Below are experts of layer 2 (counted from 0) of a mixture-of-experts language model. Rows are named router (the router's row for the expert), gate (a neuron's input weights, with its number), up (a neuron's input weights, with its number), down (a neuron's output weights, with its number) and show model dimensions 128-191. Each number is 128 + 24 x the weight over its row's rms, rounded and kept within 0 to 255.
After each expert's rows: a language model's description of what the expert responds to; "mostly gets" lists some tokens that are sent to it at least half of the time. This comes from a sample of Wikipedia text that the model never trained on.

# expert 21
router [116 124 115 133 153 139 104 124 106 157 150 178 164 145 135 116 144 113 105 172 110 167 132 110 117 129 148 133 123 132  98 154 135 122  94 126 115 106 126 121 104 107 135 154 135 141 103 144 175  94 161 103 133 161 167 161  91  84 131 159 141 133 109 117]
gate0 [133 107 113 115  57 180 126 143  80  87 145 108 146 125 127 190 129 170 116 115 156 155  65 121 100 138 105 141 115 126 145 125 124 165  96 152 137 161 145 115 118 141 129 104 136  90 156 119 130 138 155  77 128 142  95 123 139 143 171 139 162 100  93 158]
up0 [141 142 136 117 130 218 105 135 134 127 136 121 120 138 159 125 145 143 135 133  74 143 139 132 133 150 109 107 141 162 101 148 111 127 118 154 125 124 153 128 128 153  97 154 114 113 115 104 137 102 142 130 129 119 127 144 139 137 115 136 125 135 112 164]
down0 [132 144 124 124 151 136 134 134 137 168 118 161  94 131 106 123 130  84 134 129  85 132 154 146 108 153 146 120 101 129 159 113 123 116 151 161 102 126 121 129 136 125 127 123 127 109 116 125 142 144  61 118 193  94 137 124  97 153  48 140 137  89 102  86]
gate1 [125 137 146 140  94 153  87 133 137 112 129 117 137 105 177 112 132 128  98 120 132 109  87 108 125 135 133 149 141 117 102 114 131  72 129 121  76 101 103 136 128 150  89 115  96 119 111 149 124 125 127 170 117  79 137 171  78 120 126 157 131 153 122 121]
up1 [112 160 155 118 145 119 131 164 203 134 120 129 110 125 119 114 160 126  74 120 119 149  93 128 159 130 119 100 151  93 150  71 126 135 122 108 174 151 128 178 121 126 137 143 103 133 150 127 131 134 135 136 139 150 124 125 172 130 128 138 143 124  94 105]
down1 [148 131  86 111 129 128 123 149 169 132 138 132  97  96 140  60  88 160 111  97  86 108 124 136  91 126  67 156 120 129 106 127  72  58 104 162 171 144 130 130 141 107 149 132 104  84 178 132 123 103 104 150 126 119 107 125 136 150 171 127 162 143 150 128]
Description: Initial capital letters. Single capital letters or short first pieces beginning names and words, often foreign (Tashkent, Yashima, Hammouri), after a space or hyphen.
mostly gets: " T", "M", " Y", "T", " M", " K"

# expert 53
router [ 89 142 170 143 177 165 128 122 148 137 137 146 149 160 109  92 155 102 119 128 125 143 125 124 175 131 152  97 141 119 144 141 173 150 103 120  90 109 140 150 143 113 132 139 163 152 123  99 124 113 133 133 140 172 184 145 116 163 143 184 136 158 124 139]
gate0 [123 127 126 153 133 139 123 125 142 140 157 132 174 125 100 100 124 113 112  90 148 120 104 122 145 149 171 129 178 155 123  99 142 143 142 143 179 105 103 174 156  87  94 121 159 130 128 122 133 117 168 149 117 130 128 133  72  83 126 150 135  90 113 126]
up0 [133 139 115 153 101 173 167 156 126 119 165 150 176  79 149 128 124 147 110 115  78 144 108 164 121 146 136 126 157 117  88 143 116  97 136 114 124 153 132 164 104 141 128 142 114 103 131 145 120 136 168 133 149 122 133 115 132 126 109 127 118 125  82 147]
down0 [172 168  86 117  96 107 108 104 112 135 102  64 132 163 172 128 114 107 119  94 125 165 127 123 137 102 140 124 150 103 134 159 106 107 150 109 125 112 144 130 127 127 137 125 135 119  98 136 133 134 171  89 123 103  95  98 102 128 160 105 109 123 143 131]
gate1 [141 139 140 146 128 108  81 136 112 123 164 105 165 129 108 114 146 132 128  89 126  93 160  85 127 189  94 123  96 109 103 115 148 131 104 150 127 154 145 146 139  65 126 134 111 114 175 124 151 187 133 147 122 111 145  52 177 121 164 128 152 129 130 135]
up1 [110 140 122 132 104  58 194 175 123 154 124 127 138 103 159 130 143 130 157 154 146 102 108 141 173 121 150 153 137 169 124 147 118 134 141 108 148 168 111 146  99 134 146 156 150  98 128 162  52 115 133 144 187 109 140 198 116 115 138 105 110 130 149 131]
down1 [140 122  87 134 104  99 119 102 109 129 111 127 123 109 119 121 103 137 154 139 140 127 122 136 132 119 143 127  99 176 120 120 140  96 128 114 146 139 108 147 136 147 153 144 173 111 172 165  80 131 109 170 166 149  93 156 129 120 120 131 112  88  94 139]
Description: Non-English name endings. Final vowel-heavy pieces of African, Slavic, Japanese, and Indian names, such as -o, -ova, -ki, -bek, -oro.
mostly gets: "iy", "ova", "ira", "ai", "ani", "ki"

# expert 11
router [110 102  99 158 135 107 116 130 110 126 124  86  95 120 159 188 121 148 116 159 169 121 123 110 113 133 123 139 183  94 139 130 143 153 121 134 146 133 172  95 157 139 123 157 136 142 115 159 170 139 136 108 141 135 140 112 137 105 139 145 142 140 100 159]
gate0 [141 114 160 127 117 125 121 139 131 156 116 134  88 146 137 134 154 120 107 107 114 112 110 170 132 111 168 178  61 111 146 124 163 128 142 123 126  97 142 187 139 102 135 121 126 107 139 131 161 149 123 138 146 150 117 118 149 154 131  49 192 125 121 142]
up0 [128 140 137 123  95 141 126 125 147 151 136 129 145 167 141 122 123 142 117 107  55 123 117 129 125 124  85 126 135 126 129 120 134 143 141 171 119 111 172 124  82 131 155 122 134  91 136 126 127 165  82 130 142 144 129 139 154 100 149  49 116 154 127 131]
down0 [103 143 129 148 124 143 100 146 115 120 112 112 120 105 128 107 124  97 126 181 158 170 182 124 136 136 128 124 160 135 123 109 138 168  94 104 113 134 124 131 112 122 142  98 154 124 160 107 127 105 128  93 180 101 144 142 118 122  82 153 140 175 135 147]
gate1 [180 128 117 115 101 131 134 145 116 139 147 147 179 153 128 126 121 102 142  66 149  96  93 130 139  96 105 127 103 100 104  97  69 117 137 128 145 101 127 122 125 141 113 117 122 125 130 102  92 109 128 101 116  95 172 136 153 178 126 150 129  94 148 127]
up1 [120 126 119  71 121 156 127 125  95 130 164 140 146 108 120 162 116 104 131  98  94 133 115 128 101 153  89 159 148 113 127 168 133 136 144 135 118 122 128 101 115 110 150  99 135 113 134 148 117 143 110 118 161 115 144 149 123 105 133 116 170 127 125 135]
down1 [130 152 128 136 129 115 124 130 134 110 159 166 155 115 140 142  91 150 118 142 120 132 149  83 105 115 132 101 118 140 130 138 135 153 149 167 124 127 131 128 140 156 123 140 131 123 118 120 186 121 130 112 122 148 118 146 109 131 129 112 167 128 121 116]
Description: Modals, negation, prefixes. Modal verbs, not, to, and word-opening prefixes like dis, non, pre, Pro, post, mostly in legal or policy prose.
mostly gets: " not", " dis", " could", " non", " Pro", " pre"

# expert 13
router [116 165 107 158 173 108 134 154 131 131  76 115 137 108 127  91 159 125 114 133 150 135 143 105 147 134 139 135 111 118 119 123 147 148 134 136 141 118 119 192 140 134 137 108 112 168 128 165  95 110 104 143 123 121 162 132 134 132 131 137 147  95  92 147]
gate0 [119  84 152 102  87 145 127 154 141 136 136 159 110  91  68 126 120 181 110  81 133 101  75 130  88 107 116  91 128 146 144  96 128 140 119 143 141 126 138 100  98  91 103 128 136 115 109 140 135  96 130 127 148 121 131 119 132 160 150  99 128 140 179 121]
up0 [165  98 127 100 103 113 134 124 126 133  89 129 135 114 132 133 117 124 150 132 147 103 108 130  97 135 129 159 146  72 154 100 106 133 117 152 123 136 151 112 119 145 146 147 154 124 172 128 122 103 142 129 133 138 127 118 106 114 140 153 132  91 115 136]
down0 [106 139 151  89 118 172 137 130 129  95 128 144 144 102 169 126  96 142 140 134 162 122 142 124 113 125 148 135  91 127 161 113 137 140 175 113 140 128 112 159 127 157  78 104 101 167 132 154 107 133 105 136 134 127 113 113 166 132 127 138 191 125 143  97]
gate1 [148 185 112 125 178 128 141 124 155 122 128 132 132 166 133 130 152 115 104 120 116 140 141 116 133 166 155 124 126 157 120 128 129 130 114 116 135 129 155 144 119 111 115 119 162 158 127 149 169 100 168 117 145 129 105 110 144 136 131 105 143  92 140 170]
up1 [ 94 108 141 127 154 147 152 130 111 135 132 132 110 166 156 149 127 124 149 134 130  86 152 134 129 169 103  80 130  72 114  77 123 171 141 128 135 116 152 137 133 105 126 141 147 171 159 183 145 126 135 125 136 114 101 128  72 101 127 111 133 121  65 139]
down1 [ 96 177 125 113  92 142  93 168 116 133  89 155 131 170 129 180 135 123 103  78 141 134  89 139 133 141 121 114 165 150  78 127  92 103 141 141 103 136 107 127 136 120 145 120 145 141 150 167 106 102 138  90  59 103 128 129 117 137 137 165 127 134 133 123]
Description: Company and technology nouns. Nouns about companies, industry, aircraft and services, plus word-final pieces, such as company, station, engine, industry, Petroleum.
mostly gets: " company", " station", " Company", " aircraft", " Air", "ber"

# expert 15
router [141 106 158 155 149 174 134 136 105 126 142 124 136 130 125 122 111 147 143 103 147 121 169 173 130 153 124 101 114 169 149 149 160 127 124 139 115 167 148 187 131 114 140 128 105 124 158 144 144 140  94 118 149 119 133 166 108 147 123  83 114 101 161 127]
gate0 [109 124 121 115 108 134 150 127 173 138 129 138 140 104 156 128  84 149  99 142 101 133 158 120 150  94 114  96 117 112 121 180 125 165 195 155  88 122 123 119 137  94 119 134 125 148 126 121  99 120  53 129 115 131  78 158 123 124 148 115  90 133 140 133]
up0 [139 120 116 126 135 103 162 100  80 123 111 111 126 113 132 135 186  99 131 162  73 112 123  94 108 126 122 126 107 124 152 156  90 132 114 130 134 102 180 108 111 167 113 111 141 175 128 195 145 121 146 164 119 132 112 129 134 134 139 118 167 127 124 133]
down0 [146 139 170 162 142 121 130 138 108  93  91 129 162 130 137 154 126 147 115 167 107 129 154 155 121  83 127 118 116 129 127 149 145 124 136 122  73 104 105 152 148 112 128 144 115 130 133 170 118 137  86 115 118 147 109 138  87 122 148 140 133 118 137 124]
gate1 [149 120 113 137 110 125 155 123 139 155 126  87 131 140 169 133 142 141 138 173 123 128  91 128 147 135 105 134 136 156  79 106 126  87 147 145 135  97 128 131 120 118 120 128 147 117 137 149 122 130 114 114 127 186 130 123 109 143 159 136 131  80  93 139]
up1 [119  75  89 113 133 150 134  88 113 166 138  98 149  69 164 121 131 142 146 106 136 136 120  72 176 123 123 156 142 116 136 125  80 184 136 171 141  93 125 133 123 134 130  65 105 153 156 104 111 141  98 148 126 120 132 124  99 116  81 139 131 158 122 161]
down1 [112 139 143 159  67 127 162  75 154 108 102 137  93 109 131 135 104 145 117 129 144  83 123 113 100 113 121 145 132 103 120 111 157 115 121 146  89 127 134 134 149 121 114 109 109 118  99 152 160 171 134 179 162  95 140 133 103 168 140 128 161 129 139 110]
Description: French and German context. Word endings and tokens in French or German names and titles (Serrault, femmes, Universität), plus century ordinals and adjectives like French, German.
mostly gets: " art", " km", " German", " Mat", " social", " French"

# expert 50
router [ 96  86 127 124 117 116 131 113 117  88  95 103 124 145 135 170 112 176 119 134 139 129 128 101 119 120 186 106 144 117 130  92 136 154 103 158 126 148  88 153 106 151  95 129 128 118 156 164 134 137  90 104 165 111 130 106 111 127 167 151 123  93 137 143]
gate0 [135 148 183 138  95 147 122 147 155 139 138 148  99  84 134 126 151 146 139 134 101 107 114 134 130 108 116 153 156 115 100  97 127 128 128 179 123 175 162 187 133 145 128 135 141 135 138 155 129 101  97 104 178 111 117 106 125 181 129 113 119 148 123 119]
up0 [167 124 159 157 115 123 123 129 117  76 116 147 119 115 146 118 119 104 159  86 141 127  92 124 141 127  78 127 147 164 169 173 161 147 118 110 177  85 127 119  99 114 131 119 126 153 153 131 108 179 133 159 115 114 148 133 152 142 151 116 148 130  96 142]
down0 [123 104 128 151 152 122 105 124 153 121  88 143  82 119 163 144 123 107  97 125 107 196  91 137 110  61 139 147 131 154 121 126 113 130 149  88 126 127 139 130 107 128 130 140 104 125 140 150 139 106 126 118 121 124 145 123 166 163 167 139 151 138 154 141]
gate1 [114 129 127 124 140 145 103 134 158 153 126 139 174 111 127 105 170  70 137 132 101 125  77 113 131 123 120 192  96 128 113 127 172  97 130 152 126 133 114 145 137 135 130 130 163 163 132  96 119 108  95 132 137 136 133 156 112 141 142 108 158 124 144  86]
up1 [154 130 100 128 134 125 105 124 194 146 112 151 191 113  97 128 114 149 145 113  96 160 131 138 133 159 118 160  96 143 157 175 164 128 127 147 129 147 147 183 134 152 113 134 130 127 125  87 127 133 113 165  69 144 115 153 134 126 151 131 170 113  83 144]
down1 [115 121 122 102 133 133 114 181 102 159 127 111 157 149 115 134 109 124 124 165 157 124 137 115 157 113 128 126 131 136 176 131 131 141 110 128 127 148 133 129 117 149 146 131 132 143 149 125 127 111 112 186 121 111 117 146 160 150 129 146 129 116 128 137]
Description: Opening quotes, word starts. Opening quotation marks before quoted phrases or titles, and first pieces of words like m in makers, lo in Iloilo, San, El.
mostly gets: " \"", "ro", " m", " San", " Un", " El"

# expert 16
router [106 137 100 163 152 151 166 127 129 190  94 164 137 167 157 134 145 176 129 151 126 173 122 158 151 147 147 135 109 136 125  98 130 114 174 168 124 150 134 168 126 122 137 122 104 137 119 134 142 142 147 139 169 152 159 154 111 122 106 150 119 141 138 148]
gate0 [123 115 124 139 141 127 146 129 137 100 118 182 168 163 163  75 126 171 131 147 141 129 150 131 144 158 133 162  96  87 123 127 138 164 123  92 165  95 105 126  98 111  63 168 156 128 152 119 109 125 132 103 109 164 119 148 138 125 141 141 122 127 187 153]
up0 [154 125 130  89 137 169 137 122 149 128 128 134  90 142 128 161  78  91 135 141 145 142 133  98 130  94 155 122 139 107 132 102 119 121 125 113  79 125  97 159 132 156 118 128 130 139 131 135 108 144 135 135 134  95  87  97 147 122 141 141 137  87  99 126]
down0 [ 72 146 117 123 150 134 133 126 116 158 135 112 133 148 131 119 121 149  87 135 145 141 125 101  83 128 148 102 138 165 144 151 153 124 132 145 139 131 154 151 151 129 135 156 129  95  88 166 129 112 131 121 132 103 111 125 114 129  90  83 143 146 128 159]
gate1 [136 103  82 124 162 114  79 146 115 153 142 153 134 133  98 126 167 131 188 174 118 125 173  92 198 158 167 136 179 153 129 172 132 140 132 171 119 151 149  84 134 172  60 156 123 160 131 127 121 128 110 144 102 125 164 158 122 129 104 157 123 108 140 144]
up1 [145 108 173 113 131 118 112 142 181  98 117  96  97 142 112 106 123 129 187 142  91 113 102 112 116 176 139 151 146 135 147 112 116 125 123 161 130  97  85 141 132 134 100  97 149 107 104 128 120 134  87 114 111 112 179 159 117 125 107 149 113 132 132 133]
down1 [129 120 163 182 153 125 120 117 157 104 171 145 147 146 135 147 123 115 105  95 138 129 128 110 131 163 121 151  86 139 124 149 108 122 106 140 155 117 133 121  98 117 118 121 129  92 139 114 156 111 151 138 147  91 127 170 163  98 104 122 114 131 112  88]
Description: Ships, aircraft, transport. Words in shipwreck, aviation, rail and naval text, such as ship, station, aircraft, vessels, and was in "She was en route".
mostly gets: " station", " ship", " aircraft", " Air", " Line", " Airport"

# expert 46
router [148 137 128 130 155 152 141 122 109 146 136 127 146 103 154 133 107 128 136 145 114 119 122 143 141 129 150 148 144 143 135 147 130 110  87 150 142 110 150 125 109 115 140  90 119 163  90 126 123 151 114 111 166 145 134 151 114 182 169 123 168 159 128 178]
gate0 [133 159 108 182 116 182 143 101 146 112 100 104 130 131  93 151 115 130 101  87 124  82 121 136 110 120 129 107 118 130 148 138  76 114 145 107 143  97 113 156 103 155 126 125 109  82 160 138 161 110 147 115 128 134 121 163 165  96 148 137  91 145 167 140]
up0 [103 145 118 124 103 173  79 121 162 148 110  94 125 178 164 170  94 135  98 123 102 129 117 146 118 142  94 118 119 111 120 120  88 144 100 159 138 134 157 148 123 121 113 154 123 192 155 174 144 113 119 119 177 144 171 170 123 121 134 122 116 119 105 131]
down0 [139 193 121 123 127 110 151 120 115 131 121 130 139 125 175 150 131  94 123 125 120 141 120 116 143 144 104  93 134 126 124 123 130 126 143 128  85 121 135 118 139 141 131 111 131 126 130  87 110 161 133 135 143 154 152 137 162 111 201 140 100 126 148 127]
gate1 [117 128 112 121 116 120  84 117 137 156 159  97 139 118 116 112 155 106 135 115  78 122  95 134 136 141 169 124  96  92 169  89 127 145 123 102 116 123 122  84 111 127  95 103 162 114  97 146 167 130 110 120 127 124 133 118  92 168 153 110 103 117  92 113]
up1 [114  98 106 113 118  82 171 116 160 122 165 100 135  54 141 114 127 151 133 112 104 110 133 130  91 116 124  83 116 132 165  70 143 125 149  90 138  84 151  82  85 152 120 153 131 133  98 129 143 128 131  84 135  96 146 139 158 144 150 137 140 130  98 171]
down1 [140 129 136 110 165 131 131 139 123 134 100 104  78 122 139 125 135 110  99 119 158 127 132 111 138  94 131 138 125 155 112 121 127 123 132 128 158 170  92 176 116 143 146 133  89 175 148 152 174 152 130 131 127 126 148 122  90 149 111 175 119 131 141 118]
Description: Sports vocabulary. Sports words in team and player articles, such as season, player, goal, infielder, signings, defeating, and names in sports rosters.
mostly gets: " player", " season", " football", " game", " Player", " Stadium"

# expert 56
router [140 107 110 106 172 120 144 133 100 179 159 142 164 124 139 139 138 167 102 106 133 175 128 133 109 160 134  93 145 152 146 161 138 102 100 105 109 115 159 135 142 127  91 130 145 162 138 131  98 136 115 128 158 150 130 157 134 152 132  82 157 121 114 164]
gate0 [165 102 130 163  76 141 127 142 146 118  80 134  71 141 129 144 102 126 138  95 112 109 127 173 145 148 119 118 119 104  96 162 134 128 128 136 110 150 163 119 110 109 120 147 120 139 144 157 129 128 134 134 139  97 141 134 128 127 131 145 137 121 132  73]
up0 [142  94 162 121 163 142 110 132 136  90 104 143 149 106 146 163 134 156 137 106  98 165 135 179  85 105 171 143 134  92 198  53 116  99 130 111 136 114 147 112 153 105 130 145 140 135 160 125 109 184  85 132 147 109 113 110 104 142 134 115 146 142  89 143]
down0 [125 136 151 136 114 122 104 147 138 152 113 139  72 120 107 109 100 139  82 142 108 144 147  93 142 188 128 134 139 105 128 116 135 172 131 118 150 135 130 127 129 136 161 140 133 136 182 179 131  87 110 131 112 118  98 163 130 129 131 149 156 133  88 131]
gate1 [128 150  99 143 153 129 153 108 129 146  68 111 115 138 103 128 167 111 124 143  71 161 131 131 113 168 115 139 127  59 118 128 125 144 136 115 107 188 130 136 111 158 124 112 147 119 133 103 162 166 123 149 130 142 144 128 126 165 134 146 146 146 112 126]
up1 [136 146  95 139 116  93 119 168 127 129  96 100 123 130 122 105 100 131 163 121 117 120 187 153  93 126 109 120 141  87 168 136 134 126 112 139 107  86 155 131 133 125  91 128 113 166 142 113  96 161 117 119 146 167 158 163 123 177 133 127 101 116 125 152]
down1 [126 125 125 108 145 146 126 120 127 133 119 167 122 131 136  95 156 144 129 109 115  58  92 130  86 125 112 162 145 107 120 135 104 130  94 106 144 116 158 123 124 125  88 132  88 126 142 135 121 115 115 102 126 124 117 181  97 139 147 115 149 140 128 107]
Description: US states and institutions. US state names and institution words like University, College, School, State, County, plus percent signs and figures in election tables.
mostly gets: " College", " JPL", " California", " School", " University", " Washington"

# expert 17
router [126 131 115 136 117 133 101 119 132 116 106 106 126 154 159 119 117  94 116 127 148  92 123 117  85 136 161 164 151 154 131 159 156 117 124 114 102 145 119 122 144 128 115 142 154  90 127 121 116 149 133 128 147  97 159 121 129  89 141 126 130 142 146 121]
gate0 [ 85 137  87 120 123 127 121 104 148 120 150 101 113 113 154 133 147 106 140 104 128 120 126 129 172 149 121  97 134 126 118 114 158 138 112 147 114 147 181 128 140 132  75 111 109 146 116 150 158 132 138 103 109 130 131 139 141 140 151 115 124 135 119 139]
up0 [119 116 112 122 132  98 128 118 155 123 160 122 128 125 122 131 115 121 103 149 123 162 129 129 131 166 119 119 129 113 185 129 160 128 128 147 131 103 158 133 125 116 135 138 128 157 109 163  98 143 103 108 134 164 130 126 100  88 155 140 128 124 200 134]
down0 [117 135 114  87 189 148 122 129 107 111 139 139 137 136 106 119 143 102 163 119 153 157 123 157 142 112 154 117 130 144 158 136 111 160 103  93 157 144 140 147 151 107  91  85 166 141  94 127 170 117  96 138 107 114 108 115 108  87 118 126 103 150 109  87]
gate1 [101 118 192  82 132 105 129  74 126 147 120 108 163 171 128 123 139  85 158 155 162 123  87  86 120 133 161 124 131 200 115 173 117 119 128  66 123 115 123 147 124 128 129 140 130 123  86 108 156 121 115 132  74 116 127 112 133 120 137 121 161 146 127 132]
up1 [134 132 155 108 130 128 145 117 130 151 128 140  71 126 134 123 135 128 140 107 159 128 129 124 159 134 112 113 170 122 121 108 135 130 136 120 138 102 123  94 151 129 175 153  83 109 137 120 182 108  94  81 126 144 135 166 146 145 121 183 131 121  77 138]
down1 [152 132 139 121 116 174 125 149 133 117 170 149  93 117 158 140  96 126 117 122  97  85 149 164 116 142 111 175 154 128 140 104 150 125 104  62 121 112 164 124 109 157 184 112 138 160 179 129 123 160 115 127 151 124 106 135 116 126 116  92 163 117  85 174]
Description: Single-letter word starts. Word-initial fragments like p, s, c, t, br after the/a/of, plus ordinary nouns such as population, station, region.
mostly gets: " p", " s", " g", " t", " r", " c"

# expert 39
router [165 144 127 123 151 181 154 146 112 165  93 174 137 138 139 122 113 144 122 110 159 155 142 157 122 140 158  99 154 128 115  95 109 177 150 173 131 114 118 120 152 137 154 134 134 160 157 158 138 107 127 127 163 115 179 170  76 130 144 118 129 137 169 116]
gate0 [107 150 116 126 143 142 111 152 139 183 139 165  80 151 123 125 136 126 147 149 110 135  79 137 101 188  99 122 133 141 112 106 147 110 115  99 133 118  79 134 154 158 126 134 128 164 126 147  96 141 105 163 148 153 154 145 145  68 127 111 142 108  83 118]
up0 [126 139 100 116 140 126 113 154  76 133 123 115 149 139 123 128 125 175 132 113 113 158 121 128  93 141 123 146 107 117 155 148 154 111 118 156 174  71 141 126 134 116 126 127 153 109 142 133 146 121 101 120 149 143 111 128 100  84 167 127 137 112 118 128]
down0 [168 127 138 100 175  91 148 155 134 136  92 117 130 123 107 107 118 107 128 154 115 128 106 170 121 131 143 104 106 131 163 120 125 136 125  90 139 127 153 123 186 132 109 141 115 148  87 142  99 129 133 105 135 121 127 151 110 141  95 146 110 125 151  83]
gate1 [158 124  78  67 105 175 142 169 116 154 133 197 123  89 121  86 141 113 176 106 142 126  92 108 139 163 115  79 132 127 159 126 126 166 129 128 140 115 146 182 127 109  73 109 110 145 143 133 141 120 118 101  99 123  92 199 146 127 131 119 121 121 130 110]
up1 [134 112  97 122 128 153 115 135 123 157 132 126 116  98 113 116 191 129  60 130 117 144  88 107 133 111 129 105 112 130 139 135 120 133 159 171 138 128 117 125 124  97  97  80 122 109 132 109 140  66 111 115 106 164 112 147 165 198 132 156 153 109 118  90]
down1 [ 75 163 120 135 114 111 153 143 145 134 120  99 116  91 182  92 148  98 140 101 158 160  96 126 111 126 119 129 151  82 136 161 112 132  94 114 127  95 173 106  87 159 103 141 150 129 138 147 144  91 178 122 108 142 143 155  97 147 125  84 107 128 151  71]
Description: Sports results tables. Table pipes, decimal points, percentages and numbers in athletics results, election tables and standings, plus words like race, medal, Championships.
mostly gets: " race", " medal", " Championships", " %", " kg", " Bronze"

# expert 51
router [154 150 133 136 102 171  97 124 132 142 139 166 132 153 144 129 137 151 101 179 145 134 154 111 141 145 133 121 150 152 147  93 122 171 117 140 112 174 136 150 120 159  91 148 119 119 114 152 135 107 114 139 104 124 113 145 140 127 170 166 124 137 163 125]
gate0 [140 118 180 116 119 142 145 129 133 142  93  96 121 110 171 123 142 115 147 117 140 136 129 156 138  94  87 126 124  99 124 139 165 109 109 119 144 132  69 127 109  93 139 119 108 102 168 110 150  82  82 129 118  85 135 146 137 132 131 121  75 142 141 103]
up0 [116 123  94 105 113 112 161 122 121 121  71  89 124  90 131 148 115 135 139  87 144 160 146 129 124 104 101 134 129 104  98 117 131 163 140  98 123 112 115 140 122 112 132 139 128 133 129 129 165 107 144  99 122 136 157 172 117 160 132 155 122 137 132 112]
down0 [111  99 127  95 137 150  98 100 132 141 167 153 153 117 131 119 170 130 154 113 137 143 131  95  56 166 111 163 130 155 123 129 119 162 135 175 112 127 122 145 114 168 173 122 123 138 137 106  57 107 132 110  79 190 146 132 165 128 120 120 130 149  89 148]
gate1 [164  56 120 129  95 124  90 128 146 103  81 161 119 156 133 133 139 122 131 104 104 148 161 149 100  91 150 128 132 131 131 149 151 106 128 154 146 124 151 116 119 133 106 116 161  86 134 126 106 117 171 125 137 141  90 124 156 126 117  97 139 109 126 122]
up1 [171 148 145  80 105 128 116 141 109 142 154 114 170 141 149 153  78 134 152 146 121 138 162 158  99 139  80 137 127 131 139 120 120 180 126 140 122 153  87 129 133 132 149 162 115 179 132 179 115 144 107  80 133  83 129 110 106 139 110 134 106 135 142 166]
down1 [135 129 126 133 154  95 152 122 130 153 130  98 151 114 151 141 132  80 162 103 126  82 110 126 127  90 131 137 185 165 122 126 113 109 130 131 144 128 174  88 148 104 128 128 144 135 123 131 123 114 129 103 164 127 125 133 136  95  84 135 152 112 116  96]
Description: Song titles and quotes. Tokens inside quoted song, album and episode titles, often just after the opening quote mark, such as Beloved, Enchanted, I, You.
mostly gets: " album", " You", "J", " song", " Don", " Bl"

# expert 14
router [133 137 101 134 169 113 175 115 115 149 105 153 146 172 120 115 156 158 121 125 123 127 114 146 182 142 155 141 145 156 126 172 134 153 118 132 103 106  88 151 171 147 145 157 104 153 158 124 134 123 126 124 142 116 172 149 111 117 116 134  89 137 158 176]
gate0 [122 110  86  99  93 134 123 132 123  93 128 166  87 139 128 155 147 112 120 134 179 175 129 132 132 134 172 118  87  75 146 166 116 157 115 129  95 116 118 143 160 137 183 118 118 137 124 128 129  66 122  97  90 145 171 128 128 143 119 145 120 117 137 129]
up0 [145 154 154 153 106 167 108 121 137 134 171 126 152 126 142  91  77  75 150 143 126 126 113 105 127 135  98 152 145 169 127 117  98 137  88 147 142 155 139 150 121 126 116 125 170 130 119 112 151 126 129 161  92 141 112 151 124 103  78 133 142 114 114 128]
down0 [140 113 120 122 122 141 151 111 125 131 104 128 141 127 120 122 115 117 101  99  93  70 127 137 179 115 142 126 114 161 128  92 125 119  97 177 127 144 163 108 222 163 103  95 135 144 119 129 154 131 115  93 149 122 176 140 154 124 146 130  98 105 123 131]
gate1 [115 105 131 129 131 124 124 132 148 121 138 193 128 124 103 153 148 144 109 165 115 123 135 118 136 197 153 140 137  93 156 149 119 103 119 138  83 107 132 135  93 145 136 166  80 146 106 101 174 123 128 190 119  97 155 128 134 118 138 153 105 123 119 116]
up1 [ 54 155 112 189 179  73 128 105 122  91 131 161 161 124 113 158 109 148 112 130  82 131 111 129 120 190 102 113 150 102 105 122 128 154 142 118 117  76 111  96 133 108  86 122 113 166  84 127 161  99 100 131 144 134 119 118 127  98 129 113 170 118 109 129]
down1 [137  95 114 163 125 169  71 179 130  93 138  72 151 111 165 153 106 105  62 115 119 134 105 139 110 123 104 157 110 162 162 159 154 124 128 114 142 149 132 149 181  85 127 112  82 140  77 170 139 144 172 114 121 105 133 111 143  97 108 137 171 159  93 133]
Description: Geography and place nouns. Nouns and filler words in place and infrastructure descriptions, such as area, town, station, km, built, population, highway.
mostly gets: " km", " built", " city", " town", " station", " population"

# expert 10
router [139 143 117 168 167 116 119 154 132 169 133 144 138 134  85 121 142 143 153 140 137 102  95  98 125 128 131 174 141 134  78 157 112 158 114 118  98 120 156 129 149 156  93 136 124 139 132 174 150  80 107 153 173 126 117 135 149 163 132 121 145 118 104 145]
gate0 [156 109 160 131  99 144 123 125 160 108 114 122 151 136 111 141 163 133 159 118 134 137 131 137 132 124  74 123 146 132 136 140 134 139 128 160 184 173  67 130 118 128 133 127 106 140 144 155  89 150 120 126 140 119 140 127 169 132 154 136 129 128 125 156]
up0 [ 85 127  98 136  76 118 120 130 133 109 134 146 173 116 158  85 107 143 168 153 118 114  93 111 114 129 115 129 130 129 129 126 123 160 113  89 121 175 117 153 138 100 142 121  98 128 150 128 119 110 126 132 121  77 115 109 177 139 109 111 128 120 130 122]
down0 [150 128 139 115  99 126 173 140 129 109  86 129 148 117 131 136 118 123 140 159 147 151 121 123 136 155 125 152 132 144 110 120 146 136 122 137 165 128 125 165 147  89 102 119 167 124 131 130 114 148 118 127 105  98 121 114 150 118 124 141  86 141 155  66]
gate1 [192 139 114 142 130 113 149 152 131 138 126 130 104 113 144 138 144 116 163 130 153 134 130 103 128  82 133 102 101 123 143 139 161 174 138 117 118  74 152 134 123 100 178 127 115 153 122 111 113 152 112 154 124 120 140  87 149 133 121 147 145 103 174 143]
up1 [140 163 123 145 144 122 144 137 116 126 128 181  89  92 135 102  83  91 133 127  98 110 136 121 138 131 116 124  82  87 122 104 202 145 149 127 110 139 151 144 159 155 117 171 133 120 101 110 150 104 141 119 116 129 113 100 138 115 127 143 145  97 114  75]
down1 [134 132 105 102 131  99 118 131 123 136 125 154 128 180 115 150 165 110 117  86 132 143  62 123 152 119 147 146 153 146 117 154  92 121 122  65 113 133 112 131 103  93 126 123 171 121 110 195 152 108 157 117 117  98  99 137 135  89 128 129 131  89 127 104]
Description: Technical specification text. Function words and technical nouns in descriptions of technology, systems and products, e.g. the, and, engine, protocol, Manufacturer, x86-64.
mostly gets: "{", " \\", " engine", " technology", " market", " systems"